From a checkpoint of a small mixture-of-experts model trained on Wikipedia.
Training: 411M tokens, 6270 steps.
Below are experts of layer 6 (counted from 0) of a mixture-of-experts language model. Rows are named router (the router's row for the expert), down (a neuron's output weights, with its number) and show model dimensions 0-159. Each number is 128 + 24 x the weight over its row's rms, rounded and kept within 0 to 255. Numbers have three digits each.
After each expert's rows: a language model's description of what the expert responds to. This comes from a sample of Wikipedia text that the model never trained on.

# expert 26
router:141116128134136140107150122163143150130095170152108128117070128103130133102126114112101102136138137165153082100081146107124165160146138126150132106160119200137113112152142109095098128125137131112131123168193095115108098151117150092115142128158103136149145113104167120117116106129110120151102118143115142147140095127128156123128088111145076121131177099116140079124170140146108136146170075131057146096158146130153157124099135109137087107127113141123099113145125120117118164143116134
down0:100137131133164130093138136129122096101080114122114096161130108107097125156114133120112120113160160161100114147154161118113117150109113164132117091110079156103125089096154161113160118118128156101168155137123126085156130100115081145166100120127126119150165144125142118138101114080144109143107140131108163149149118090107081105094112133161105116143117134136158101112113117147127169076134158149129111105122143172108098116123155173167129138104162145113088113096140088106139098165123101
down1:142131173141098116148115140126136105090118088090128142096106114106155116138118139167095152117100157150129122137109159101112092135117145172131170170114113109132109131104090093139165144130182137167175136088103136156087128109115117120141167152108092096118122146135165159107164150102140103087109072125170145111161137176130149108141106153158145103147121117139136152162129116132139104134132120137149106130119080146113077165147131144135126118103123127154123151140105151083145140120113168
down2:152161089128133103194143140135113119134124143120143149143138140105168127131129131166131138133113132096111127138128102134115133101099119083132126110128137112139157103119119161152120125121155129126073140150129159159119109128073141149150127059121145098137107126139135177140125152139143174138152132083134103142072167171123143156108120175157123098099176080099131142133114160149153111129140095131141140102123095144152113107166110091130085138084171113111126118136149152104116169119126173
down3:151126063116146128129151130167146126131138175126151152137127131118112156120126140146144144122121119130153159160145162161182147121116153136163104097113090122156103135120121150159153087141109087117164133125141111107119114135092177138124118111147188162151144163108155100112179139108169101138151133112080154086116094155144148164142189129104135129127171150136126124119158119143075125102126097124118115156113132111138129126178142104116152096115133109135138151132171118153131095096096132
It responds to: Dates and openers. Day numbers and month names in dates such as 2(2) November, in shipwreck lists and tables; also sentence openers like On, According, Since.

# expert 28
router:164123140093126154096112057146118137158151147155104171140057106113105124059128099162130094128120131151147104112131128135127162153143097108132130051120118196126127139146137103131126099148141114141127139103125110162107126146107134124101116152123123127161177098156115125164105118131116101142110133118127118139147093141102125111130089115137117153179118085111164148139134136139123120103126073120132133145145126124139139141110170116158134082130163153132101156148086119138160141135103128
down0:109125086142139105108104092095129079135110166115149128160138140160124110151168141081105140137153115144131117119105137140122128128151136155104154060124134153115093154084115135119117122130154159177134123123143161137117124111129147114155132126144172127138204121116162135123143122103114091160113124114167129137130129150125090128124134145163149120124119155153112112171147170108154115130108111074138160152117117095072125134113165125113149124144113145096154139123151198117130104130195125
down1:136112138139094126154133082174161146138146123148122126142097163149169118144121110144120106113101154141125144119126133130153137088087123106108111153129155149115109123134131171146123116141141128131166105117121140133147154130091063144138062166110135164138122137124076058133155115129131161116134171130160161093124176100119121100142132091136112067129127113128169094119108146115135089159107102082129162113156137105164144138122142133077140117116126161117128098110119140134136111149149167
down2:149090172091154144159112117129133133148091135133168167088118123129136129124112117184083169109114140146144140117127115144145105117167141112133130100117121085153123131133097133139152082127158142119084157132138151093120093172064117117140112140112153112091111126086121135124123106152166117135151140173147151130091128149106117131143122188099131085156111115114140162126158116085123104134078151086099156152115117095122076141128112118142166148129140128173162113128140140135123136111139144
down3:171122167087103096137173116120139099161099155103121139134120135066145169132147156111132105110078161164086147132102161102083115155132123122140107108121116125136111118122112096095111105125137142098096103165101152143131136119107151088084138130128103131119147074146159104159112156132119143131119154081138156132145103128142125110105138105151118113125153145089143135147100095110130134146150127170136123114147126178127076132133109104130115170157096102155123147088112142148102122188134127
It responds to: Foreign name openings. Opening capitals or syllables of Slavic, Arabic, Romanian and Asian names, such as Kh, Maj, ž, N(guyen), Mah.

# expert 43
router:146128143125148179111186122152127178163080152139128148140152094104141154089160097122099145116143146147138074079100129100165114149137123104131111100087117176107104135159129096094123090134139166095144116138159137107149079155119115121084158140159092151153170106086110102138110128133119109157113115149141083144127130123076124115131134146066119129131134101136111166178132132122127112137130083133126141107163149127130142117115138145158138124100105115126111107138127125108143147127144113
down0:132112123154134076128142154113148148062139142136106132118120124128129125141129161124097116130097125131096146109105157144154123088177138085136175087116148131086079101125126081152141126139127128118142154138097131095123127130105094092151123117103109100112141121132149139153139140087136107124142123154124119156132132103117081144118146155143155096123129151093148141144157154113128158100156175145157139150088109156069112121131152161135133151128119084109092125087188142105135147120068162
down1:149105081122115176107124114125087093126114120163143163138156137117162142121131141111151139135148153122100146090164123120144109133151137109125121116147130085141146143087134216078136122136150145123112135110144084089107121138112098122131121146163135164165159141089086144140134130155161143152107092153084090139158056122102117115132113134124124105127111148107113089130114131136102131155136115143149111146174101129110150121135158134103130120103125101106082153096099111101108144083124106
down2:125147116157132099142145154142095129115121131127132179119110101141125142139076137113107136156105118111115109123133121109171156133144140091114117109163092152107131129136098179151095122106156151114099111131144136112096131112106131081109122135088123124089147107106140108140133077126080146110147148132163146133140134099082105115130147084085156094098128116130147109088139086115162114146142122196135064106074106123156147146135130128108140166096101143115124149104117118077133142137146089
down3:133131143084158097129128142132098180131135087154141113151142108129145159137079104116158187140131140110123122138122173147117100153109126181127123120086144091118130162117081068112114123101172111122090120125093134135138129094135110120127107133162149145141098127092130113121087157123155150145122129143137115111088147108122112164161129101123114125121138159155118148150150117097126092107141124128149136139133099119116077097158190137144143104152162109167118149177106122121120177148145092
It responds to: Indefinite articles. The article a or an after is, was, as in opening biography sentences, plus Genus, Binomial name and Website taxobox fields.

# expert 63
router:159123140147163170126125096159121156116143133125092152175103080117122157077130107157097107098121118131151108135110113144103140169138113100122128071115108165139089147189137115085148116134126093083163152166131095141109143150135137109118154137118128110137128121111122121144127134131130129152088126147157089157145125129124108117119094144102111158124175173121170141144141133148118152180158032155134143160134147121140134134142154134150132107093122122100111115139142104144134132137097124
down0:105127124063119103127137130156137119126099122127074116119142127135113134157162091130126120138119199146128111130125125136132117135118157145150172125132144144144102164098122108130094142080100104126178103148099092122128088101139131149103118126081073106174139114144168096156187138130136109112124169152135087153133102102113091145140122121112152173150120144115113120146103141096151122177094133095151116143134141178143134157154138136118129168111134140119140107144156133134094141103133175
down1:128090091163089133127179100122106152120105165125136106126109117147178139107141107117130110127141098089103108113164152093115130146148085148125142078130115114115126112140126152122083132137085136169124108103140193109147115143126135122130142145161130101108130148126120134072132069152176154105134149118129132135118114105104137116114151093143147163125168072152129115142124142114100158142129126171128068155084105153123113144106097146154125147125120159117131115109157126112134114157164176
down2:083179158185129121108099098118117128108086109145166125088145092102142132122108167133166107118126100111160148104105160144131145106126124168127158111143158133128091137146120122131153122069164161092148119165109129108130120127157099144123132165114112136105099096146091093128143152108086173148115142163113114147088128082133144132108123126123129090106144148073121171154125115142117144142143153153167103147137104098140113111176130152145105135103119133141119111118166164120128108093148114
down3:131149171117143137140161135153106189122134117118164134134141119150097166110139142112145151112098141061103118127147128154097151142156155110110130111062158140119137112123096117112157132154098112125107132167152135153097164131099132147147102103141091142153162110098094118103123165117088145149090152099127166124102092119109129099119179141137136140128118137129135125113121108100146160117130151068167113190087114158157152101130159115113109134148123107113120161106144118132165141109096134
It responds to: Capital initial letters. Single capital letters starting a name or code, often after a pipe, comma or parenthesis, e.g. R. Richardson, L 17–3, (Karlsruhe).

# expert 24
router:146114140135156153103154123168132135145108162145128147145100131109130149095139092133105098128123149129151110089102135108149136090143151092140124105143115186125093142159137106100121139125110137100135145122161081134117111144156137073141144148137099138160156108085166111115112099136115107169111106148126110153139116117120175136120091142151092115120176096087158090135165132147112132150181086144070142107142163135162156140107121116151133079117107134114090144152154121125128170159103130
down0:151151119121169154099118110167099126152106153125139158143076140138141123132105111131166109130134101142135131115145127045089116178124121116106132152128073113133150119139110097136125114116132132126139145107150120161136149114196151126097133102113119121160127146104149094133119149179122167153111082143133172126127146151114137113121090110103174180151144145168142075109132107127137095130157147134133104103149168130107122142091157137119123165147105124114115105123177155114131142085122110
down1:121127119126129151117105142119123112152141154155109098106134109162124175091178118127081122109117145118143131139109117161117090108148102144132111149110090093083132081128128106129112138128140063091109135117089094162144109113117141128114155161104137117138143102125114168102130111126117161153102140100108093082142151085101136097100097133126117165119113085122155134184132093128143114160064146140123170121120117112090152131165138141119131101102129083123137129133099134099086093146109156
down2:104156126117131104108161114113165114115097104178158118107114151118117142170140141077141150150165163080133112135146106129196122095084136136166144180132105112129153124171131124155137153115139153117114114143134119127134185121129135110082166154118126125112142149142124123162167137116056137115123141153151144157135089145123095120091151119068131127115123106122177111151138138126143112156107135121104106131127169131114128088119129100174096112094128105093113145114150119123138104136153108
down3:123152152143118101138167131151141093088206118121118122166145125119131143118152125105092119156139096124125114129142138112142094095120101120111120133148104105131120182178061133149101172114141102098127138102096177148142126132141088162131119119154130125153119089142107096134116130102154160145149135137155130131127135140145137151146102160107111146156137109104106153105170143157121109126151174133138159171085149162194130170112148144172122091121164143121148148137122128129150140119115104
It responds to: Year digits, US cities. Digits and dashes in years, dates and score ranges (2010, 3–13), plus North American city names like Toronto, Pittsburgh, Cincinnati.

# expert 19
router:100138137133146136148124131133134122120106133158102191097137127092104145079096149119108097134143135135147063140111173101147161127176133106151124114182140135114115075172145070108145116105110126095105153105112134164132118121146155081121151122144117133155107133139119112162077116120103111198122129176121107137146132129142147081148109088098119122135167094103126141130138127148097151122128105121139167119163146145155122130115123138149093128136103109090117128091128137128166159129149127
down0:152123149088095132125132097160145142146099121131156168119122126121084085124143147135134141116137111146103131129121107144137162142137096139104131111145104128114055119152126121138144133131141102126127107144120144131127142095129126104139090156112110122095162187085093137121133108105116116155141151144170135129112102115121104142143176095149096146114111128149071110108074105111173122097133100063139177118085119104140175124087130148082139122138133133086149096115086118079126134141136127
down1:154176107116093148107120120131131109126171148092154120136143122132121159146166114105101114121115128110146145131097202109131139145148120146174102119154143127094180160157158094110147150113117130079115097118147128107112133092160147145118105096167081106134150108139136142119116092130107121109150144083136102093109165112134110173128136138128128148119144102108141120123113109092098186169170124126136124123155138144116082098126176138108155124124125143093147104082131124097131125079136154
down2:141102128088171090126142154138125116123147125179094085155127149134106101134075155161139084130145130123160131092153136131150135132144096098128119104096129098103114125117147138126112146135121120147094170142123131074117131111147162153145164143135097128163161116121116093174154126128141138159094153138148141141133092094138094157118102117099143141149165137115136146120078203143161108134164161163145077110117145106130159128129126099128084141127104153114111121130132124137150114186134117
down3:171101104132156133140105140143152104135150113137135093151127168132146092131116169102091140146106115083168113100111128172134128125137162100094117106133173131139114181113117079142159134128141092124141117131166096152126079143139133165150168166154144126152101141122104118161114116150134120108108093121181132120142054137147113125054139151095131079127088140125147140169135101108118140156109122126125098131142148114140125146143148134149118117157147137086153118135139110124119115144154089
It responds to: Mid-word syllable fragments. Short inner syllable pieces of long, often technical words, right before a suffix, such as Excl-am-ation, autop-il-ot, hum-ili-ating.

# expert 29
router:138127127115130144132159107157134146168091130133104174156127113120114134099119109125136117104140155137142124149143129084145175113128129128166136118149121179122116113181142077107135110118116120092136137109171111143111141139153160109100159159146080133155139132114137076135104135120145136152133109109145079149132145140092143119166087107130149113149104124130124111112102136127090142136148108142119165124135134097175177144116104104202084088121111139125090109165103093117126193127099141
down0:170165154178119166133131129125176122139085136139133113134107147118164123158103117105109134142111128164123103150078135160122105114088132105163160143114111132117144143100163060116137158092085139110117106096125142137173136137177126108108106131161144135132099090135111154131139115127093082135140142136137103127122102135141072126135099153126129159140103164108136169146171136096145128123138152142077111100173113139087129110122138119124134151131157084136124143086109156119158139127119085
down1:153139130125173112081114123097145109085106157132136128139155068105139147165167076168089108125130133090134110145132104132108120089177150129124102161082115138167144102114164111102116158147136095110148059096143105109129124144132110125169105154126162135172134173104145130153123135169124093090143117153100129151140135113138134119123127147149147118104090118126119137173120141165144084135131106110126162125134106123151113104141099139121143126145150143157108123106124165123118080108111153
down2:135115118140113125107116142163141132107130148124130099127106178141175131181107133162118108112122100082109136140113137113131145177145113121141142140105134132144133072120140100174084133159121128158113113156136147129093147104135115078154097152153129158104132082096135118126150071142152170121117126117152119134166151102069140147139128162142097154163156141124129106156164131112152125103113137092086107121151121140155116116124121144137134078190123159138145073091168127152109124131122143
down3:153106105087108114083128148094141139111094111150132195145113131103110112143128123096115118115095150126106135105127138116157139121120115142122109149151145141115120121137130116139202123130142189105134168146131128057098132125143099119127146180147122139166142085152119144118084119171080129094114135161173144133146113115154139130132115072166121126134112115160097138124145118120133131130134140119132105116116186147135115127121139142080116131173154095127157156087117121132100100132070138
It responds to: Space before numbers. Bare space tokens right before a number, mostly dates and years in infobox fields like In office 1895, Born: June 23, table cells.

# expert 0
router:143130123154114177141132132168141141146127145166131130102136136094051172093112098127131092134123148120139125122122129111116154186186092143142129097123111151163129150158161094124136153158115082122132167107210113148118122185146149097136157116123091132145139132091149104149108124098153166154114121136121117157132150131093136116110116116120138159114133072138152153116152112100091128105156115119113150106144152154148128158114147128139131102094120125108117123161112147174141142132150121
down0:144113123144157155113132151152148130095120130113139165135126141158132132099136125121139088113122114151118162131179141089133123123124149126076120092141107101116166089117088185143145162111132135041125125142103128115104123111114104133143126135166132117139137135096068130112123132117141180099143116108072134138121143106097120127103182136180146160118107150105108131094108120091133129115162130110157190155071131124149100128110090136128136156139121110115143163154120122121114088128116119
down1:110092162094173140093128131137136089132132117147145100107081087118167128141160131168134139134144122122114136112114123096106096088162117156144111118145179172119145096086115131081113108099115108139113134093089172149143141161153140148115104142113141082113159108136136099132108168125165113114151146121139170112076150181168146171137131149137162147119105128143132146124139104125143136191113143158121099133149120131157157112168095158110146121107103123153121141090133131142110129148124122
down2:178160148146083123139117170120144134110080162158113120122138122073124122120132160110146128136143110122060168099135105175101160118083113137137122109115202132147131115124093159120152106155116126166110086164107113129101128104140119158138141119098124122109133133136134112151143112093119076106132121119134122102123171170106120108154110101146156137079128148100125210127126139133136147102154110149112114130159132118131092140112162159146125114119084112166145114139143134124126141133141120
down3:162108138152133135128118124167155136071126148179117162176153130116136083124130141122152130127122102126157145095085159112159150113091103086113154131139085127154146113113139167127145105108155145082115093124088067101113169134177112127133126109128123154158083086158123096082103106148150141144108132085129111132149098151146106113163119129131095074099113152131115116120126166108133117141122148131137122144149125120137112119132088176126137115113161108123106126152127120126129158098100165
It responds to: Digits in years, coordinates. Digits and spaces inside years, year ranges, coordinates and table rank cells, such as 1'9'56, 1949–1951, 29.68667.

# expert 60
router:140129136123109160141145144137123149134105138141097113127111117118119128131107099109147110097150141169179115121127107131168166130127145138161121107127096140172139134146148106079134103133085114078148140143129085116129115164133132101117119117103094133113128083131129112073096104102157145150136112123111125166165144120124165132132103114123104135141119120095145126180144088128071156151151113142081150110177125122128164135127084136158089077108154114111073118172105111152140183112117145
down1:102140149150092163157135125117168098179130130139113148177135131155151114090159127150146156114160144122117149134121106096117142147156088144153111139164082126118127100116148131168114119119114132148162105175116114178122169130145214166152081099106065122139122130166100154145140091123126121135120154124134121111141130113154103137150151144133116173160136105172142121127140182112125121159105076153155124154108144129117128107134129099147130132154126117156161120136124112118124165125123120
down2:145095142086137119110084125150164135118125116117167116144149114136129110100167150108140121109125134139121134141135132047047131147132128154112143108123107109099088091143129100171140129110135059171185128132121107141136138118163132122153122124167117121180097187153149131126133103114157118132088155148114149118129141145104098101166120120134096139109118121162110109131106104130118119117139114129133134113167105113111087112145147128116147118119106119122144141109084164138132113185084111
down3:105111124115138117152116148098134149174186139111148126162100107089092149162128117124116151117161161095132196144158125114121087127141104129161165096146160114170099129138108175103102119144149114107062128133139164114084172139142109116139111102117115112132084099116140138115111173128117094091113136122134146153145169115132124122142105107155085175149127110128161140099100117112125117147140127149139159160111129093117100116136131121155118154112135148139158150147105098131142087135131083
down4:120149120102127133115104144120114158141118117116121167099117119137166155189139146128152158123104142123097114136120104112123158148149155149144140163132063106110088136119086152129086124152172202119141146118117140127071090146158089083149126126153113099134109089118119132133129172143145121111121093148113167089091169167114145143129126139096135140087167123127125129100113156149133174149136120128167152087106120121159132160091121127117117120139119114129125109081147122127114094105107110
It responds to: Capitalized title nouns. Capitalized nouns and word endings in award, organization and work titles, such as Arts, Racing, Film, Engineering, Editing.

# expert 22
router:150102121152137170097138136168154156135117153139111121113072134094118133090138127114131099140155143142138114083105155130158134111133153127164130104164112193138089145147150105091130124149121139107145122146164091141116092155163169082136141144156092118159152121077143111120102103155102109164104101139140116142150114127106163117139083135141079114130177111112150100126182123153108142146152104134079147105141159118173157140103129137150113097120122113127109107146117093132134159123123108
down0:099086101116144108123171111154135143098164128104086156155146105125129112119136119155118121152144145091129168066140128098099197144138122181083128153118122117146144107130170166084112147124149134129104161115172135112121115125092170139113122114129124140136125111132126130104085118128174175089156110124145104127131166135089143139161121169126120143098111143098136120117161078137128148135105146115104129120143127161117112159120084127128161109129164120070143103103127126118117086107119143
down1:109128101161143132160163109096115106157112126149107131101127109165145110105103115074148158116142126108113114121100140058136142163089143122111125117123117091099117126101116068091138115105136118131100095093165072089092124147157118171146154141162158103127105103148096137108131154100136094133143109129120153154160137149135110133109158135129127144125145099138157111146156151135130119126140083136129152162108142094115139120115117164112212117122120115177146107131106136091095146124122117
down2:156151118114106136119127135111123154137143103126153149116144121073148116142150150135129100109114103148138175100143108123115182097112122108110120187121137125102107124103142079124139127099102149124102137096148152132148098094126077117146157121113115137128091123103105133136171102169102164118118115106149107138140138119117176084128084122167094147082171138122116122189126155137107091132114158140100136153137143099084136128166136091148157129173118103124167139079119161145139098108140130
down3:131124150133150141141147129127086121110189106099141148159096104147135101156135115104156146112147073087142109167098137177137142142112068160118105102164102090100166147103128097097059125148099151109163131138117115145176128091158094149131131097151156134131097166140113134149140143135144163098118101152116129101163112111128108124144120130120099109107150127110160083114117130124113156107139083096127102097120130133112124107174130135122140133119142136098100118167103124121120168136151115
It responds to: Japanese and South Asian name syllables. Romanized syllables inside Japanese, Sri Lankan and Indian names (uka, ō, ichi), and blank cells or digits in election tables.

# expert 57
router:150134118140158175146162131169110111152131117162084104140118153104146137099103116132143057160113130127165117126086107106150181137165110129126170089119101152141144159164143110093114112150089143131126101143123103113112129153118128109099140164133092100104139131144142103134095131169137142131146141167107139116137095109113177109103097079124135108153132124124135087112141148143115145126169119147072156108105153102155117116082121118158087114091133146138099112163103137108124136150097128
down0:072143119126175111147113135146143128101152064128149130130127146148164164132125116128103141153168116172102121157093117143178080107123105142087126144134107113142130128142132147086100123124119137130100148143096125094104155094087125169140144122118115139090121173137112151095143090138107129123075178130090143107118149151131084133106112110125092109137138130142118145112095128122121129170100117134109077100181093105118143089114152153123113114144112154101145123085125114125165105130130099
down1:061150125130120168126142166117101157107128140134147117096094106126127105072101142154113130133124113120134115144109144162180145136098147139128150103147123083113120195129134104090165144169155137130128141168119116113076133113100150110112159123119124123107144118148125114139136125189135137101156114144155126147108113101125159089121089150148120123108128144135146113136111119142080134141087157144139149129132090084104152128103128096127117118122119082074088114180129089102154090145119140
down2:129145119096132084097104129126117134150131140140212148078152152084136128170130138121100135131112164140113157171149124127119119105120156123083144126149125105124124118112150130129109142121121120097168099142160127154135111157129140109120119155103150116129133147080150170118130127119132129171128126074167158110136080151129124098112149187154113128065153135140127104119148125132130126168125109110097117132156137109162126188140118118174144075129153110140130158068137125135123138117162105
down3:112123155156162150107124082154130125105161132141108134118142080108136144124137081107120165138119130168096120107121094135072083113148119126109072117140155054134159140119158107059128162078113123111109121147092117112136099126116146112129111144121103151118170108136146123154104151138110115115108126095139154147151121116153105155130068131140136114128095129103124168168119127146120121127132080122144120131111130146151118164106138110114136134128104121173121140174152192114136136088119118
It responds to: Month names. Month names in dates, usually after on, in, or a day number, e.g. May, October, July, plus the word end.

# expert 61
router:153104117102124150104122115178170124139093149139106134133063122095119115126137064108117107156165153160149107110088141117090161131146116097151128096124124189146093114161115093096109125162118108105139166138168111131123110129127147100118128159132076119150166106116182137127118126137133127133105122119142113132136110144131149112105076117157101144120156093106153147114158098123118104137156090121059141095165167125162148118133102117148120104117128122117122115148128127115135159123091106
down0:109086103110120092119120098117118131137122152119102186147108125122144153120111110157119182166136134096139099156171138095131120123120156115129125113142127104119111112091105096113121089136139118079141157132097137088153151116112167123086115140121140120097130138117142068108117165101125073135138124101092164105110185136137124133158158104096147111109125088138077125139177124098095138118134092138105126123151183121111123088115131125120119085087144137113114125112131114140083135119104092
down1:096143133089120148128155160062166144139091099104150111137120112126147113102164097109099148134146109140148177110141124138115140159175185164111115127120107143145117098139159133126158105114130099103114140166142123139157157110148147166119107096101126116066135125160125118111121136166108174150151146125105142083141174155125106143101172154103103114165109141119096135173128125096107090106137141165100147101135099141113168161133153151127126103101136163115121142161132113135130124113137135
down2:134135127167121130104142154083127124164102106130140132129055134159118168126108165065127096117084116109126134116073118141123078144120100140133128149142129114161125166161125131095117131163139176184111147111136083126135113110136127148165119122130177126109106182139087132106131137160079137109104126135132173128122113121147110096140096136144117153103163140097100107147112133115099135139138139120130073124145169106131107091131115138160127129166124083145156130128105121136114146093108132
down3:154112143106147111109139148140138121137109156168159097129102087104125127114107063135106126123108121103159112133083130120142169096104114144139112147125103089131135073125138082149102081107096139113111139111105093148135105133123107136128073126162153162133117135124107164115160145165128117131084108188106155128135118148118137176126095114116123098127130159109116115132136101111126133112096147123099121117146078127133155103078095110127160117158177126094101120125098117142110089076119106
It responds to: Capitalised word onsets. First piece of a split name or word after a capital initial, like Santa, São, L-ament-o, Cap-oni, Jul-ius, plus UTF-8 byte pieces.

# expert 1
router:116114157133111149082136122130129139152116150152123133138111143104120096107157131117147084121163153134151101124104109133138097098118103108124132114122132161161130126127175093117138113124112135129185145124169088163123094140139162088125145095161104136140161103110154093123103142121149101174118100111154093142125126146145172119145088120125110172113145129090177128143147120142073112123136115129089136105151174138156140137065158115147136075148123107117086094125135110150103189117134132
down0:137132102116111096106150117089126120125143107090137156145142155128139164157160119173145134177144140126060113121153137106153113143096121140151115136092110116117119133131148172146139114117124110121136133131162130117126132130115149112132114167119168100119070129135184139141132123122140155138089108151105092104131136103130126092117126110149086111132140119110120153121139128143104134142126106205165147176128139204127081165129096143140159134151069126162132143118124103139131084161098103
down1:131119134161102113147104114075112145120117102111143130163121104112106119133131138166149151128104127098136142141141155133129163188132109128147094115098137151141084122151132112112170167148105104155139134093122144110110162103115150071145138134104105162156071129116134158118124142149119170087137098102128135153106138139147130093146141080114114119093120149124166156106159151124149079131125136114112141120158135151151082124165066130117155165112098163117126145140122084099140173131099161
down2:141121124125112133065099119127164091127112141181128147126154149127126111090120150115105125111152164080148125109141128123112144129119143111149167089089146118145125178157114105114146070141071123150148093147126132150125107108117107100152145104121146129095135106153097098114172147095104124128142130081124116115111154166124097144170134125086137163176127093158112081112153165126121132165120108140111123178155156152114149157129126095128161130138087115146097136094140128145106154129137112
down3:167105114167136157153091126103115146152076154115151112126110144147114124122135120120150128143119100113159111095139163138136128133084170138113140110117108157112122094112180160124113114075113154169113176101139136093099144147122124118140133080144136113109149155173141094156148128113126124125107142074131123120121173095109067130133132105117106114165110135146177129158177148130148106108097118086128119128135113133130096152133086116121134152183109112118090097129134123146162098102157141
It responds to: Nationality and ethnicity adjectives. Demonym adjectives and their suffix pieces, often in biographies or tables, such as American, British, Lithuan-ian, Cub-an, Hispan-ic.

# expert 2
router:151081140127108157122158101154137132133103146162088143158127150127137107109127081108108097140131139163147132155143135114121163124140137106133112051130112145124102147175162109127119102159123097119159123114116094139092125134173155113141109150117116128158127119159157123122112096103133111132106177124111081136124083131181116121124108144154124169210134121120170133148138110118127136134139090111073134127139163122151147103155101116165123105110153127106107133144118131161106182110100109
down0:099111122149118161139146123138118185108119160126095127136110157125126070113128142141104153132143149098133148110131150146107154129124106115127139134099144127111153166161084097089101175122138148151101159135153110092119172147110124117135139146164155162101159150131112170107154118124120141152080110075099141091111158134112127114117092130115124114148115180104100157160107158120097143177131129131123156109158104133148141143099158127157167069142105129139109111112105133156140171085106109
down1:178136112103121154120123160132146113074131128121121131124110117123113146183107133139103129145092162152152105128134153099190111132137115142105135112114162162091155120128124116138143117130137113119158126162160187124119154080100100144120099144119131113145147119119125105122155096112108113129108126153165123108128068171092137108126071150107145128127147110110135123136149168143115106136075134122119107104132103165103101103173167149151085141109129100105124158153140088089088119095086130
down2:164114109134162142132137111098119122154156130126141128144138115064143114170085155121101130089099133121125145132137119139111158137133116112173059126129125143152124118104140110112121140163140127139134166135112111087151117145168118104128133120128133142128110164149120141126156155187099122116144097122177160200105115141164108145086075143130136103148126104077165128140130109108130118131091151122152135120125090144118163080138139079169113136112154112139139101106168163148102111127093128
down3:151124114111094141087149123126131143106108145159143176115122144133168150103163100106152115133129147062095119141141099142118146133137127124095130153108144145142118137127117111088144162112141099162146145154107080175113153117137140132121161144131125133133158141140111150141131094094063133112128110135098118169124140143135144128113109152150125068122082155104142102109179093152183116142146104135141124113119132145115155094164117106080135077141132173096177114124096169131114105120121122
It responds to: Place-name beginnings. First word or word piece of proper names, mostly places, after a comma, pipe or "of", such as San, Los, Fort, Mount, Lak(eland).

# expert 4
router:196118154106130164105171146137120152145122141171102114142143165114134129119130123120137101124154130134181120137124123122113147137126121134153146105134089155142124102144151099126117127158118127132157109093136117149146120157134118098144165131115119167153167099172145125134112076101127122142092154109163104171166066125130160090125104150115125127146115132116167105156143090147090093099130099115078132116133196107170195117118122133124132128142144108116100112123147126169094135108118149
down0:126151112141169091139107116083101141129126129128123143177066117121109131130122135112125146113059118093201106085140179172139141122135125125106095128100091134107128108174135112127126102121104140118122116123142125150088080105147130163103132119109137120152103129102127135115131136140152107121115102159112115106088146142104140134144172134142129154126144152085105138135145112139138154163097138130140151128122142188136136157086137107151096163124162198117135133083102141149146137101121105
down1:151099131161091114143142135147119155112134109124117124146152131128145098104179150134129094124163106140130122171129119170141113113130135122164145105167118100116096109107159255155114108141183143100096147134145142107131138127117113168149119145100099114102158148084110114149131097123121098156118126148135086073137175110148138146142120148119153134147132113132145114150101121145116136143110111131141074117091107141114148092167113123118134141112143089127146146124107144125116140123094122
down2:103122125129152119138104140118179106162071127133158157127122145097129119102136098175164141134127158152129127165132156144121089137113148131122156137114140125123171150100121138096150120090147119093123115137118085154124076099129144148092099096086148137116107150097114121129114135155109148109134144161090159153120115145135137124185108108117120161118122129104141141143164130125082135128142095109095125159077155121115183126128121088163152126138140105176140159170144128125135180140117071
down3:190111134132125180141149145153128152102115098163147110130121116127106142172103128115118119157132123141140121103105124139131107115103144161125110146170111088114121176110122100132153127137151095175152152116102112157170125134126093123150162106126110133158118113155137133123138107178124139103143161102134120135157170120098173096085133143138119120139085195142127081170125131133138071177111150160134103142100148170129100145136140134150157147112133164139126078132144145097107155128151126
It responds to: Common attributive adjectives. Adjectives and name-openers after the or a, such as New (York), United, North, former, green, high, main.

# expert 41
router:137116110147142131137133142168133122136092132154093141101089110137097124130102144135127147125081130115141097129116105122152128116131107104140086140149125179103097139165157109096117093157127121136144116113189079129130097187158115125107152160131103081152131078106110135110121120131142097170140159133149121116138101171100149135110101155103145148151129141118158155141184128156103147183168084116124160112115156150127172105142130123163111094111090108155094145134153122136112112111134107
down0:118103145146155160103126123157164098147121099165116103123128130142144126115115134142088150132101169073116134127147130116140091154140112092117099138115135154119124137142102188125150177165156120089082133156080096157114117131121110122153142147114121123161079102168151100128096131130113133132125127119089117118123128089155121118129141100120156149146158132166161122121155129127127120120086107130159107168114165102153103083142113122134096098151130126071138139139079142181135076148158122
down1:110121082119092122152153133125167154131126152167100100073126152116123130128175126174137151178115110117122117117139159099151175110138146112148150123171140110130112090109153196118087145127128107117127111081099127155087169167101110123138132150148146142144132096172084164143157143163140131138127112150141138132102137149127100115114127196114133156151123099110163150169113135111066114090094120130124106112112154118160146139155138149125150103130147131142132134146131127120129125128125160
down2:121151140119153102095136132117145120117128123107153137105126135143152130099133123174120119136103128119132131093111117170152123100141171113147123129133128110132142129066145111098135081118154168158103115131116101140135154160180088120125110152154120111122116104101105127114117100142112113100088127138140109116096143129141220152081085149128127091141112123124145124095138132157133141101233125138140125118128120083152160129130166068128129141095114152104135161129118113133143149144104140
down3:108132089142149127129135147118116155139154085112148140121151124124146120103130205143117090081161116104123128163106104105176145129109116162116131184167134102133094086068137126121142106067160190165141110068153157127135145102127101116102150140136149125119126139131137138123172136108141148152152148156124132129142146148101167139136140131123112135131179108112098140110109154137144141141124143145128164113113104134142124108133110140170118158115173108112123122154096137167117166156111108
It responds to: Single capital letters. Lone capital letters starting names, abbreviations or words, often after a hyphen, quote or bracket, as in Rolls-Royce, O'Hara, (SI.